Below are experts of layer 5 (counted from 0) of a mixture-of-experts language model. Rows are named router (the router's row for the expert), gate (a neuron's input weights, with its number), up (a neuron's input weights, with its number), down (a neuron's output weights, with its number) and show model dimensions 256-383. Each number is 128 + 32 x the weight over its row's rms, rounded and kept within 0 to 255. Numbers have three digits each.
Before each expert's rows: a language model's description of what the expert responds to; "comes before" lists some tokens at least twice as common just after its tokens as in all text. This comes from a sample of Wikipedia text that the model never trained on. Tokens count by the router's weight.

# expert 63
It responds to: Digits, codes, units and closing brackets in tables, infoboxes and coordinates, e.g. ID 0500072, score 0-6, knots, ″E, (NGR).
comes before: "\n", " |", " (", ";", "\n\n", ","
router:086157079172145178123113131095130141120077179115091123177113164135160164118137131161146157168113103035146096129149120049149105075202224158166103081086138143111101162150056126138145184163106146141112048142179120074139176078108126156101175086140183090137112145160073136186129142145157135124095096169101065188092082052163125122124143143182136137106188166198166170211129160143134118112107
gate0:132140170096175123161134103098145183131060117150135073113166108066132109166159157163111149140167101104154065099127106101143128161116154145135080083066147043111158108110131132116170106188130189112138118118076097154068099145106103115093132080179114143053138156152131087149160095083110187122132142137088147165055139120091078080195123100154153136191124099154040131163128133124136088121169
up0:163161053117133110185051146109140106056135123143114171113152158195153145143085090161122156182110102189181090206133114102110087153133088124196130072138153152139083133118111120128141162174148077171135193126138140121109114163141122096104150178161130104134191126197108114140111120157144102147191131160148086111125158151136129103108198126162087123140109090145096136094054158148094130145151
down0:178139120157136087205105155146118141113084151121120140197130110111096114104087036175158136098127135158104134119143053113136143069095168047154151146150097137078084138095078168145119126121115095126176158137158111129115171132206038092174130175134113087096095136153169107127136118103151170102166164074109156086075132091177149161115070136121117114099133149090149150157123139181145142100099
gate1:148119098159154060117117133189175146197112120089142096163117146130204118107166082130072133172152094118045125155129136100191116164188175131130138143079184150094132106152075162106118179141100095116166097116150120116124130101139134145171176173088085076154095145171136157142120168128177072105134093166161101075135098123084083182137105129126140160150174135121068146127118142065128127075142
up1:123110113139156138111123165091184122095149076137144122110129143098088242150159192118131094067149101054145129080087132138044154163170101130165095129101137121095145160110122132113123126099100120128125053126154145120174116113159109185152194125117190075205075224167160148126096096111151104146080110087167171107152120138049147122118132143118146117156110102199102167082102102191132137121136
down1:160124144136155179115176088068122112103176096194085105126085136176099102126186121136088094095112102121188125112141078139162125147102116170155130086147118158146143170110136119126105149080118187168142089108148188114145089092137106173132156101101135125074062167134149126127133090144133177131167153139070125094130087169095163188096156166164169104143135229177105193093111108122177158118074
gate2:130186076145081118101171117110142109131057181110100148129130156127066146093146101150088120133138164111113085089074157129067139117160125099197127104095122072156118197207152144086114160120125147126086185074110098197120161071162184115106130132141175113075147157125084109116085153108183103129138098137184099104145116068123078158104117096159150114157145109134099117223183146154145088103157
up2:113114156099026094198094142109178141127166120122117169134131118142110099145149129110122168154089197164157028115171104160163122106090131167165234158137175051153095102178106128177129148178133164142168138176170113129073140140088127148147118154181133132151138137171147070132195080101139165114094156148113156089110168134155106127151143094151200140160117113134107108117164152102131127105119
down2:094108150146112128174162129137173125164171158129201178161141182164156111145145117123150133141093132187082135169184130168153166126144137150101125119150135145154094156087132147101172133199111070093123117170076141081092150098126161156109140157144141172174179174145125155188153150149113163105157186121147128157145136068059161109134147097165148057157091138115139068148217122103150076122146
gate3:137097114119115168103073132142144124110078137099097103098158156124156071099102131162104137128126169114154120114156106118101137113133179121149172115074157132121099116099083111158056194112116132125150165124128147124168128111170094139095137127096147142094183148165150126086100097134064190083177122192102142174121104128127151087161119091141156134137094159098160133177143102101120129108100
up3:178144144117114120126100127161150103139183187135162066098128144109132150142130147073124080126185128150125100172173168104132140194147075180137161042079112142190169132153149061076180099083255153101111077178104168095085122129099161115124189152066167113129152153150145130193089088105126124127133079119149119145165088101103051152069132114108140135133115099159127127126090130150113124149163
down3:128077110113122105081128172080170136112153128081170137080088139100151151151099170131174114115055135145176155111176118100108145185131174063172143138106081172143228153094075157138128115144105127117126071137118141124145173099151181048071073146156177120125102091086130125122086150126095162137099137159149088115079102138130139113132079082167102085141134130132149123135085200110140089167134
gate4:177123095114131101100169115087161118089122143125136108127108061078150116168125102089182115115083133181119092148155075099142160046159182147087075125122132095146103094146091129146125153179134141098196124121150089126096116125095113113140131075143096141092129082104081124145163200035126132121069068110096088120096124127086089145135160087169133121182183158065194200125136119160100102154140
up4:167140096158180152155141123122158115081134099141127137126095149126059138142109152154194057156096148102212097122114121098123086140172163134104150167156113104088138112107165094086174160154147157090103183150118105150123102133138091124143067117051157144167158092091082102165119144096095123104110134165055174132143137109129105164236096156117125093176122138182169113129136164123184086165098
down4:178146124117159140076155100129116129115130107113138118135157146157103136150148129136113098112140159099136033051122193176135102048108087165131160092150153142104088102139149158106086107063193094135191119110168125142155115153099198119101132146151109172068138118145147140156124116127126121115134074123116137123113123122119133138123149133060118136174136152113097131159113114102112179067128
gate5:137107123168134154158174165069122098121080150116097106047145107161135085218160150173122119141157130128089066183101076156121139081127178115173093106124123086140102159081127074108190135093133131111148164114126218141156112122086105115120166124121084142090133135104048142177106187133187160121121161121158111180110106098153135070162071094124098122165091188118104162140117161152204138139128
up5:109114138122156093154133116127174138164131134137191155111066160104157112132150127137135113133179138115157132148134099123145087119130150146121189068117094131139139151111148089231172115049103134107147130119194101089102133114119194137153133150145132148130133120193140137151105126143141204158163142150183105144137098158108127138102178158138102156181212146191119129133140187092150084164113
down5:105149141157138128163152126101130074071141123141133102187155079156167131134111117139144083105136132145131160111146138102076109120108202150141154050155101164096111147149115142098087139137184158141143198129102079157117183128154137124092123093168100134117106148108183142152074121120165081131154157108170078115104097142160172091159083135153098102166135163180120150082123179104147091147135
gate6:149157140117173118104171091109143091125036067152120155082092118102146111165185088129120141162168097125077138102175075110079145161128178137115110037089176063149149098152090087151154143156129133115071123145080146128119131113132143108104172133150159204126152146124144130149134170125204124132096123168154101169136140130111113109138119155106152094133073109101096175138154118073129101104133
up6:109105134124093105125172180139104167182061156071125121196120110102096151113096169172155068117161141143081156082084110184114106079119128140112152136242168112140075096172132127166169172140142156198140135154174130137096118116065086168147142084162172186131155161130083182101144161118139154148101149168101112120151134137095168151178097131185119075103095059132149163081147133161111106111140
down6:160113150086093105124112134192131050154169138177074176169135129121137159165150124125135115117116102156129146111094091111133169151121113059088139132173137105122073136079138094086075146093127182161114148078148114132112133116152147138134161122168136127163114121134132135128169111126078136081139119191165111129132186246083074162165170069132136133195134132164150130064193046153179124104172
gate7:151093181218173141167069116188118108142147101095090169146096128100148127143158180126188107202089088112138100184154146081112129073114120158051121138202152133121106089137140112086139114076124139094083108215087115115129176172095161130124116105090163167159108095200124196159135083055132167129119126189109109126145102126122145098084114147133212106118130109128093126169132123133164184099102
up7:150170147085130107044090112169131124161147139155129070139155126166098099118104095131161156084087103146185136108115115116151144087111097137107136168065165170105153103034090133143128157123111144148146181129047046127164131115134094131133128129064059084122151075117074114112109155143125102123108146164122091039159089133111140114088142128079131161101066148085145078136154114147123077102131
down7:168153083088128151120149093122131171177165103084126132121168166130144132151160122151126144188139161126132135190113088146193121139127148078147143125137114142163116110127161133066136183106091130091107139089171170150126151133139110091120113182187136115109175128147168130101073166129120121168126128159113108035070087092160143215084105145201145144149107142147110139068110069153151175125141
gate8:149186144131171167201145070142094134139137083102148115148128150135150161127178145136156126144082118106137071143117103093145082115207198140122101111087093099096161139075155094102143094166122129139133178113107089092147096175143127115089152180140075110130096124174128112175108175143130168110133146141165083147077117151138120078136151155035089095059183176119100119191116160099094093154099
up8:134162128163171127139118118136146193109143128065114083143110132101135122132131107182123128071154101155150156047166164167113105067182143111187122146197125134134164155045151126061115130125113095075108093086176096105112082144129182108122181103159112100164150109135094106115116101127187107094137089088112125120124116109137109100072182103096188147152080174093097119189121179112027167134149
down8:098079186105159156102124098129114137184095107173142128173117129087140145132138116140100135132160121154149122159057156091146160100072084094144119165105148096087166114105154139152099133132146137131133022140166128135192161107155127107189144152100145128078143150161117134140097099144154134159149124106139121135136151222149128194151185122158172152112149150219137157106081191096182077212110
gate9:070148161170156096121109151109115102162113106101129144104161070128031103113151091092089128181091081164112175103168129128111152104120089152110163133105119208189187160194103104174162093154090162081091129133138183123100126139079161129189120127134158078134140132124166131154132126178163148094139116139126138219149123088111138151129145082130139140131103101161090169171094191119071110122168
up9:129172129167179148133088157053109097106108079155105094079079116147128144098189191170131125173106190169117102154096179103156141151137140119138086086077143141105143106091103147178098128145212124093140096124116146071084186080085200062174167106166136103166120148190124136185079107163087134087201111150181127182174123126186182154079132099111143136141138098195061139140118124161134126097057
down9:095101111092114135143127143135118045129122109128196067137161163149131153120157144153105140128139109126142119103078122147154107123157143191128125090118082125136113172119110103127127124110098099104104128118098134111140191145203170150198120105128097153143122147064115125170176124079095160209120119111088118100130091125165150138131146099134110116147111179135095180072081115075154116153169
gate10:170139181157186134114110222077093116097130152146144132143104151193135125100121078112148122159151082127106162123186089111134141138086143160155149096073133125044149124132142122192120097140148148133079155158097105168073133119128098067115089112116082155127156167139106108169114119121120109164197146140125119172088124131132120110134134150164136186120117097070112144094122119104146165125110
up10:163117139162147167127185184071164151101171092133167173124124114152136156112148099181134157192192113125112156131143139093190073091097078123114101135061047091127050114130102163192133104144154217078073119135074135098130167129156127106106109115145141098190149147173161165137142136113126154096116072109070163097152099104117185135136098090059146179101066134113151099098109155155132174074169
down10:152170188160136191088059154144089080183144179138168163149108128096094133110081136077129145110134130162107165147118139150109163174089156085171070078146148071125091115116095132167091179106168115115145059120096146105136104172117073129158110140142174160178158136156192074099145126165102139089136123132124157073105079061117151122143108123127157095101109150133125113058124114056148193079163

# expert 22
It responds to: Place, club, university and venue names in sports tables and career lists, often after a pipe: Quebec, FC, Stadium, Adelaide.
comes before: " |", "–", " |\n", ")", " City", " University"
router:169160102128131130168125132144132101123088152139107103146154203112144142169125122159157078170150111079148085082097116093126161137202163164085098112080164110101145103177105144094138146102089060116081075062144170108176140111107115196105144108144152093108154137199115123105127120124187175115133104153136068146107137082092150059128166149178097122123154134162141092195143125120120094091095
gate0:131154102191185114092139128100167149167165174121162108158104159177123146154135175096143148188146160069140174127119129180138137147177125134124077190105105132142107136160209097130146079124128129064122079122154153135180138073141080130110112141114119131126110141176097181148122161079154108155108116225169133097134139109141183160170099149138119096129150115119104162160160106110096136151117
up0:170084193124087070139138048169088117139099139125157097137142124139123135054148103127155205200156071193145167135151212126122129133157121142116103136108118182139180111140177124084066155137161138103074188135144146095126142132102142148150153157140183137090071145116149129147151140112114110124109116165153109103163087125148069135115158118158119089157087155139111160147170116128136073089168
down0:172114121126178100113056162134103149194191110126105122109161165134217088192149110153133160148128178064098155133105125110166126145213141141158184114162122152155165156056073121186148237139077128134128148077129123075163130092198162136097155144133177119193170160117149095143148129110130071093122084126142170119169161124154111141166119067113195083131184120101174152145188167129148175135166
gate1:200103155132130115110147165110104131148055085102152103139199214129172112152143177149020101190134154152114117119128082106100086098175135142025081132112177101158119132119122146136116138168076134082099138138147131084161200125156119143113160086115122154106198132218097109100082105109106098072159134132169099126065103086130169135120163171144091123123175171121107098164096111117127118146131
up1:112163077145148123158134123131095127130074121150095146113149109080120120144122185128097120140083171102071077115167111135120136097151109145150101117134106146171075164145126113120107127129144115129138120158166158145144114128134160077151112088103120175156083158117124191134120111194106038128039103100132131104163146136103117129123078133040067142095115139246088125165063144120140193088093
down1:064110133087087147172055153103115121109083139085112166139087141082129122098118111106158117143149119081099179167116088063065082106083130109157122142135185147140142121144117150165107143131166188084163134090089143123156154110135099174149149158039090104174080155115135184188134188100190167153075103202135131106100211126163090099154119171074155111145093186104167114127091133150081189084095
gate2:152134113136120102111114120111096161071143128099146110108100131063150074152149202154148123183164155091122128138156121151125125123168134173116131173133104022146148087090131150134142116115081132117167128112094116098127081089093099095072090163123144195147112111097191129105080109127122067131116073081158134085106143138117176142075162098145146137150153140078137136170136084150095091094165
up2:130136097131091134111139118131127102108144105137188123137179136079113155114148170162143076101166189152103126148131123125126083133132119178108094092182105134131113135179083091094174155114115124128171105082101110187116126130104176105063127104130156239134093083148108175195102114175175128131126156165077096170130124150113201080097151075201108093158104140127100138101120125148126107126133
down2:141115101135126146127143136187174119052106143141128146121125131148094146123082091125141155169143110135049134141146194099184168129120091144051147128121197173053153082076151120204131139113125189078128096140181090148124147195105103082183078135145075087111152104116108124162154094148111150140102142135140079141121180082150100107121118044172120132118130141099206098106113131129185143186145
gate3:120116148179148112112194161101137141123085187119126110147173169165158123118156141123141170101118153133144107126133062131146105154167139090122154169110122145151137133115173105108134099122129168141133106123122078090122105092110132125063124142069161127158113129127114077131051068207134134105124114136064107095163087084177091083076171148090104174148096167095135127101148151136147101136159
up3:182155150109078110115184117154143153172109161126072197153229172160109142102110108135098148089134141106107146113127168084132144073074077118152121135150130137081132118124116093145124137110139123109189152110072124153129085112152097161109151132165127161139126082089089129201143114103148090141143147089125149165098156131110128161080130046121159166083149152186156149074194119158141097117098
down3:118168150102167097096091129167109089119094158196091147161111173138139185136141109144123149113156136125142070139095096079114124149112085167069087153113100163122114066120091175148172101134132179196148150182092164149146128093102120117158120093153132150098082108132171135132116162075098180157100133191142166077165097193130142129189158139175130106145142107089034179166144043196136183162180
gate4:175132087094100138218165210122110066099050081105130120131143159094122123212102121072133120128100128082126102129148105117144104147106134052106179099127189169168134124115102134093160088064103161091137102121112137140136077124166151143126107133155131068049180142190115199141152107165146136137067158161115153153129077118136188135169164117128117139109157137141132154113155176115106112223127
up4:163077098189151135144118139198125162144125130126169154164126099120096102073095096100137177155133068171139203130129179119144072126150163150124153188160099161128185139165134136125096151099136119147084176171123145092172097171148069083131134126149106144119108127131107097135133155152119048172125096116111144092082128124075098164098093076109156168128122093154149149110087131147149116119127
down4:152083108108120150088103100120104162097099133081201127160202180075129108106085145107091103136125083110160129097113132140152117144146102115088134093174101136091143107140134091145137207119134123112103165111146115103111105130140081188103056131099097091131131096137131144159137108118082119195144099147118104084106110064121137159096138045072147093131116108103156150112075116113142182114128
gate5:183086128105133140127079155109166135088109077111124109167103163141123113158158156110085171196171126157150112175114132121135151122115129102115074108109142059153111176139091075095117088115120109107114084110122119058086086118100129146140186119149165131067094124111114149140114154147027086121098124147131152166160140095099101202152170205138143125140157110144163133151118125124082199063099
up5:165128128115177141160082205134112098110104142146074191072114085116100063149107162143157125112164124147114146096141140196094102158131130094111134145120096074127133147059133124077148117115134127133114171130176164118084181084125129147081132131057101165079080089137072094157103156122130154144121104192108142086116128121114124103226059108198155158154163154127143092101157130091104170135126
down5:212124135147086139072131140173110136111086135109069110127108138136190111113148162162065167098124143065094155167165135158112198104142120181135132097144111163163078086141123119111133117120144083145143134123103162133082104116113097085094172087109205109091101170148138130155141047145087127157136129166115131130156124167113169159124098120126165177151092127114193140160104099125085115125148
gate6:161127130141122121165145141142133122195145120141099151080126107110150151094121123129175078140121097120112072155133145078144173097131111120108147151099096087129094151132139126059121114172152177061108022089137123116163135089121123139193083136151123095168178125116121096081132092116159117090122072054134152121093114132094141072164106110125108133071155140140178107109112093146116152122128
up6:140103092099128167146110104098090185164085140116158046152088051154171166173105125121194159137177097167156159145177150130146174076171149158114108198103141146122143157100157122104106085144111152144128159097129155074097147115089134117134092188104149108115132061113144092059088119124143133132137120097132165132073107148141172094123168155112118168151158103135125187109164163102150090088164
down6:081098138193128158057131180101095164170082148185115076070069148127178111132103128147091144145129136118116098076094083113133109101111072178118132150070088128082160097131144154133146125191107172099184056116165056111170067109112171108176173124187115125121125141144206137121119187131107131149115102148112169140080096108118125202121101136109129112104129142157123116147087098069122086135169
gate7:128138029142118128156057122149084100095115194174072125133157085144152149102227133107138138068141139148165141098121160153144070150105082143167170142153156136126217132142146172063110139169145117137115165068125186124126110132154106155142154101163137146118158114138069128097094097161115084172178102149183114092093067087086129116138138151123074105119107142140158086170142135081062099086133
up7:100140099148173162122154165126089160132180201165097164116138102062086109094115175149141084142114129149127133082079162118108124072127141117178179160090117131094158118127138123153157156156112132114126174093125112106153133164083180168136079188138169070135111161142126111119103070120078179104149101111077095154149161149101146130111150103105138109108192148103100182108082201172146138164119
down7:117074183163156131140130183134102108127183073132162102155093065101050165108143129105103152070145125190154148130155158100158113140088151160153154103089122111104050152142121176094113108149159172112108120043109168141146106158082136109171144149153081157187076077159112132172141070164100136133132133134085078108111198117085150132151100157127112159080128186139130118143169113171102153136095
gate8:131060074135136154123118139100132129141124187087125096131149154177164118185181097151122115164122080118119090186133122103121132118141151076090142111057160126109135112127129136135165105175100113155163116144142134165139138146113110083153054083048123089092099101156103100128117112185139132150135163104161147069109084124130143115149136178075092104122125093147145151115125127116104102131091
up8:117135150153103120145172133163098163140125143172069098092117144139167161141155168158142082150099089166134083128168124086114139122105117124140083140127099121118126084166136112113137097173154148177165130121165142096135194119179127152109121148118136078161141091145138107141044144122141136116092142148135102082142146163135076136139128143160084120097109109149157068160170049194120124071119
down8:115117124118124109072162132104082141156100138136127112110118151092157122123136124123133117157101116102088098117153104146124128054104099142052100162151166137104124097159113121137106154153062139158124134147140100123074145112114131191122139165079108106072127134135105130137072157094149130141184138182115122116102135237042131161038137120126179118137171117086146106151092134141098160157044
gate9:145122102114125080079117101120208133126129101148136129159181167122130118128119084144141088101158156096174187117140076118064123095124113133140160141124128158144151158158096129105119112080163035131102133146154151103103144125083069140114108109150154155131096141119092099164171146138122154128108150131138132171138132083076122100071082138179173120159108102138129116193130098124100171117167
up9:145070108169145104160165117176167165147112178133110152123137129170156151139128153115061117129130168100121110103150128190120101144163146139068145077139147165127081125124128113154101148140189147114078084109097191052164161149128090156109075120148118138187124173102091134174159085125140102155110153168132144183126112090124089106123119130084126190130154123116187121198210110184148160146118
down9:158104129184143099089137110130205174136141191141112124101155093098158057132144166129150147105137168085139128126171106074105182060123076177155122114131099088132112145120171147081118137164116118113083088155084141147148120156138171098102105115173177166147174109148102111216158133118036110172134102141114132140088080178113130059183119095112163138087107092148172165063198130157149162222155
gate10:085087126139158117219092212115074121108138101092189100105148164070066072111123198108101090200106138098120162120186104152135151153166165152126147107095137151136138086145092096155108131074085159157063131101139154148133173112149079124071125116151079146093151120096165171139093101101160169116150138086140116157147103118108109109161127120130107152093112084114135174134126138121165107149112
up10:112134120174153167112143152153135092129083150098195114131077042123213123120145117118147159191123138176112136110153130128219078160111110144128173137135180110153116135098156165178163137099169147123087135126116084122061094157153148104100130159079104191145129200145192108088113180089156080095072131145102133127159125132161120144123173090079101162130186202164167084179079068137150139103091
down10:102146126132191105099112101118149137092054130151087092134096118093060138115130114158119141114130113116169107099109125141073204110129159110106098175125051169067188109150138089117132211133133104159150137140133118186170151158112141137078142138172071103183122198114072109152195165146149147156079122167085129106114125086159146111134146139097096073133139122131118097116129143145156217097096

# expert 60
It responds to: Capital letters and abbreviations in codes and table cells, such as US, ENG, BRA, chart body names like IRMA, and asteroid designations.
comes before: " |", ")", "T", "E", "O", "S"
router:150125060175133137133131044122111092139078145195084111158161167171110189086099130155101125135094157082151082123149099115105168130167136137150143095116170062140154133162127154095136121140109138205105103084102137120078185120090101155158093158112120135084145126150162121154175128137122122092123148086136147088140171092118110185106219185163147146160177127183148104188134111065137107119128
gate0:186082106187116145105124114098140156143082134115131088160154084138086125115125175133085106158088093069117042084163127124107148089116123139143164150120090066097100153155145177142115142147113076110139168098087176081109157062150110138115084115113088121121115086104116156125131131114148156146099127139183129178095153096214162160121149151168092094070123099134169067163107107171118192179092
up0:108143154050135163055114067128142099099100116136096166097150068150158092104204163056147159118126098108055140185097130111150125128092089106150103113141154142096075101148131167135123160083151148048134179174152134110125082109101141112152138173091169132047099080111146127141111110146104202128110105057116150167135117105151165134194085141134129130091113179118127157162065123077158116156136
down0:104065082093142115170139167131123158198184170104106141122109163127108134103126073089127152146104130128137120111143094113119162139183163104152125164142158174158153124084090160134117153010163121143096173120117098147188146224157127160073149067096114165138095113115133141092169099143062101150118104127077126128080157112125150157091152145114119163130120100101113081097198140085112155137107
gate1:182145117102147145218025061101158113099083145140146080144128144158178096181125094081166102137123111096097127100111120119149130071120144137144117112121115160177025122143143142150078128049151113151118170136137160170128117184099132136110105156125142100104120110151142150129069094137104101111136119128139113165119135135114174106075134115131118147199054049125147164124136097072163095093135
up1:165117120113175132119135139119139116122225100162106127147134129176097097121104149061081107146174189125155152216130132183133138079122143161121111138166092108190115108056113178149169131106133122120175117170099143073149130168112101131113161103126181133164146165033086102170060059135137147097128102092140108102119103094188117114149142158166100113198112172112121121097145075088123188157140
down1:100164104112169114121133089131069112140128146117111136176116067115143092119162184077133104103139098153151134089131098088151103123156116174127098084062107104153109062098215133073111156132091106138099120118100164128146108106097127122119117094153180159079123142111139100122167168116037139008099122164116095106101165033174141121093118133138136104142114177166151149128141094102153114139137
gate2:102132133141113089133146163157164143150103110172159105169136191096109117066130139172164151117116121058208075080131104116183090124063153150161159172184112150122160135172159157144146146128106134116052074097124114076101171161088099119118134167192126109211181117100196055118120112140109162078178192138167112109198130073081133100125122165137105176116141122187117157192136171108101066130153
up2:203148114118163163127181084124132147105095176155114152122145186143130102137145155163095152071145137171100177082093149183138159095199154115148131141138174144112149168130140095128163096133104117114146101070092143117102112157168126122199096143144071077136109116084108148135159191107145123179152112142158083165147112105153216163123175130092105125201127130169111107170161089136110074083103
down2:095167132169141090114128064128108137141107160164136044178096114111118119185121127119149146196152113114141132112129120155110109107119126183112086124087126097057144113202100116052123153091104079123178157076157171099076164158132144095153104149073141137105114136080082051140101106172058129155151140100122131131124157189160140127157123132123142122118110144069134105125121137121162113104076
gate3:135137088142132143145067124105167068134165110092154053147144195147102112099074153147081121143129138096140143048100208104149110122104150094163116083161187116143126140138097115151121183153128171157210068097129149102151133077199151116099117124099108083157143119122088077217145182134073098091115104087189179091135106105165107122124121157111123180168066131137104130162119142085112072153101
up3:085122083103116193141118114133154156121150123185099126141087199077158108159145070066171114145076112101176158159064133146187133160117156162164106149214226106129132128169144183087120157132098152125114143115156132098087123154181116118131112128128145121136087082145152082117083161125168146116138133162157187102132114145107070069157123123128106159127128166100083137101129116090136071110116
down3:164130101174165176138209185108096089119140111140120119133132133119105135113107097126129091159071131059142149117215188183090091219136115167191129154147159136095137082125128132153088134116130092158149143142189125133094113173125098177116111129187168180068095117122127144138077108145098148142114132174105099129121116136140121147076139140154135134220138099147117154106116127137148076169143
gate4:191155136094099160144099119170164095047091154162121146185134124175114183097191056135123142138116115129205105153097121084183057111171153109116217108195103146175154103094084154132159196162159208128116148088124144151138150143134150187106079133104098123077196138136067080150073171119160131138153155114117145104113103152130133120142112167154080134115160141149108073094207179146099149130140
up4:121098135088120065149079103127123117101110132057139125153225176129144134082147108162082132042122132136127179077161172186120120151188138132156227121155155125110160150142157094135148138144085183125092133199152134152113088118150159187094136086136118127148154152106112209172128136106108124123167135133156151142125099163108161153151102162097132123104150086134142151101128166118159201067138
down4:143112110114122087139154143120156123095110121152160190171160160129116151137125120128166145103156098157121147096174091104103086115095083165104128152099175086142149101130107123161114138135125079162132098169088144101118148131135125164153062160141084133112071128190132140141141158143159116127139147116085126119121124102120067111113087121200157132116134103139091101162055124069127129137170
gate5:111114082142154137099150068124113124109113129173134041114113080095075097115120124167135140114099145080139080147172110128173095077123166089137139113113115100188154130161105157058110135148097138112160076156117155123147064070076133187127108175156155158119100138138127154115181121098114116118132108139145149120080079059119170135120151095209104182116076142166084134192111169159174120077172
up5:154131110098207127122171131138061149113181139143122098135143129154212119108148144209129133160150149169092063200126135140096146202152121107144113084136153114199117157153064162132125053148007144089116148127118143111184062129129111087180087110112135097136075102098147119117092145212138096070100134124105100092138146123121052190152108100132125128128156145127141176115142143154142100110098
down5:148123160151190168184105111152100125101113097156086136129106089135075090129110030109138132122140188103152193170100146055137136116120088083165114179155167156141137125172090138170167107135094118071126180095109139166125144098103104125104117089046099219166141168111066155122172105017130126158109188125104134086143124153148121136146126147093110118170158178133146165081118158186136107118120
gate6:111175162091111144119125122091145187170121128115133066136132143107169152117126094099132148110072125093096106110102201137072149109118161218123142133148133129151108074151134150163070109141091126122067107144153095071095084147111108065128118150168160138131142138080054152072149165102125137184124104101118137093075108085073156152120140130118128113065136145099082180164137218101166113119130
up6:101159092149133113114092135180131143192091082132195101136094114138139142107116143196149173108116167131097124128105075083189094109134124096101149141162195090146116102129142201176056127145141116103185164179146128188125185186145089129135168091095096188174165142197151116163109126174116142148157133123121132141146166158171116138177153062079156049147096073132171143134102094058151111151110
down6:127100132102102157088109115109169130153095168112102120144111157155095088173118106108149153115097092166086074107167079137135136116118133165118119120123100189126179118070064189122110147142105099109107074117145121179189160118124121038106117068157085160152105117107150143109156153136149148138107140127169129082172099066104117166093122090187112094092095136189116094058090199110124168119069
gate7:136122076119141170169152154125157121060117166158169128140084110102091128139105102144124132140156122171134126137146146117123135160075073120151138125111164141085114138147128148161091074089076105163085192096147156181104114101043108140133180109101122153172136158123091128158153044125108170108147020146142129146116087108174109126113119066090119147104120130127152142181137099095131162102116
up7:132123132129142106093183124162145147066151147057155067149121128189082069125054153099102117064112120122156094077084179145141113117062145163149119144172115113152129091132141169097121117175087128109088089158162087078173111193135103077146081148047094156121112145104103133133129102144023092161108095121126114151133131143156144093187108124104090136169122166105072105118136171131167132222129
down7:124131159178136136194221149095088093139174131169122149127175124161174140154086131077110056148083086129156117116103146104149152130086096154135175143116116145122099175133126160170037035107158054067047123186118186087145089091115143166122113153155122095143118137083093140178197131105121153147082142149148155135120214108134141119127077179119135153143239057153101129140124189117085055130080
gate8:118162108166184179088150119143133118120130150132177167214109111183162110100141119113107126182098113091134145120138099124161117165092098113096187115104149131099143138199145160143082080129144165110153063159071084105171110084162123072097109104137149124130118098179108108150075107124056120184134096108169089126102130138110166140120062146118151124204121107128184116195142101146145118130099
up8:132133092123110128155134210168140122152096170159085098137154157111107102093134166125134131142111127163087086124061149104188153159141147152148170169158147091205129050111114105122135165115188120135126220131182114137095108187151168109143079114129116104134092193103181084164194132180111165168111116099106124144097091151117084159133142096148100097063125134142139149128085106149170117158119
down8:165125067108151117131113114123149133140124096150081106131080102108087142163140176086128170048116060089072176093076090070162179150110109063089157186187136099087157185125113154125099129090107102162153140139183140053143138105081105138095145085131172115139094120178111140151145153168080137175142114144104081088145118056105141111075175119191082130121204093121119120122130130148152148120138
gate9:152166181128141111157128151137160088094153133154135181139140158160173166083141128117149078085151155185071120111143057147145158079121150104138151056074136085147115109088155099157108141151119100129115115141097116144142155121127146142138119058112136136119127131129142109153142104138149116117171123094132156140137108097090099102150148136096089088156114179103111132194121102128118097076092
up9:175142140156150142119079112182095178117104136134096121160132101166129134080116120093173115103201134140123065194048154092101115099127048096094103098095168145091090030116108094129159099110119223178126138087144108106143084117125146107128178149113134114132130101087104139126176086155082109103124142090074130152180089144133140130149075169120113113122142151121090115104178100091112167108155
down9:141099165130129120153149129128058140164139142146163161094124164122122130142097153158160139125076153134095124091099092096092096141154144060098158116120100089132113123107118117193167146111124101101092118114133099118138093122141150133174133089085111096097090141148110159122114129116144096138195131108124122173090198178107159182123088103132189073081161120162099138095101144108171129153177
gate10:159158147174051095122093080065151150123112137120121166085136169136150068209156080144116123107145085108077095122150118091068097133153103142167138098113112134095141079154118142146113089120109133172121148055134110202151136135083126074075095116086101071143130138175105111156080120127123147161096159025134146127129177071056109156173205141144104145117155103109128108119143073134153132182132
up10:182127107107173161111169095140110072103124163164140143116160150103149151110136135178131126189089086112191099178170178108152131152149115146181122114174118072140113113162153097118184172128136138157150102082092127150138095117140118137132126061098116117159152137062069106123134166135146080152115124129130120138067123097162114090079139095056117109066198116136129163181154121149124226084147
down10:129132118085105114083165117124126090141149153136082161137125218071130097150139146072115127111083147118112136109170045191118101190146115081152116173093152122135083126151142112163150105144145158125140030180121128144118126093145118115201129128122157054145109121136100094158129099095144182109127131163122113148088110107125095099128060103093143167135174155166180119127095109134085134055108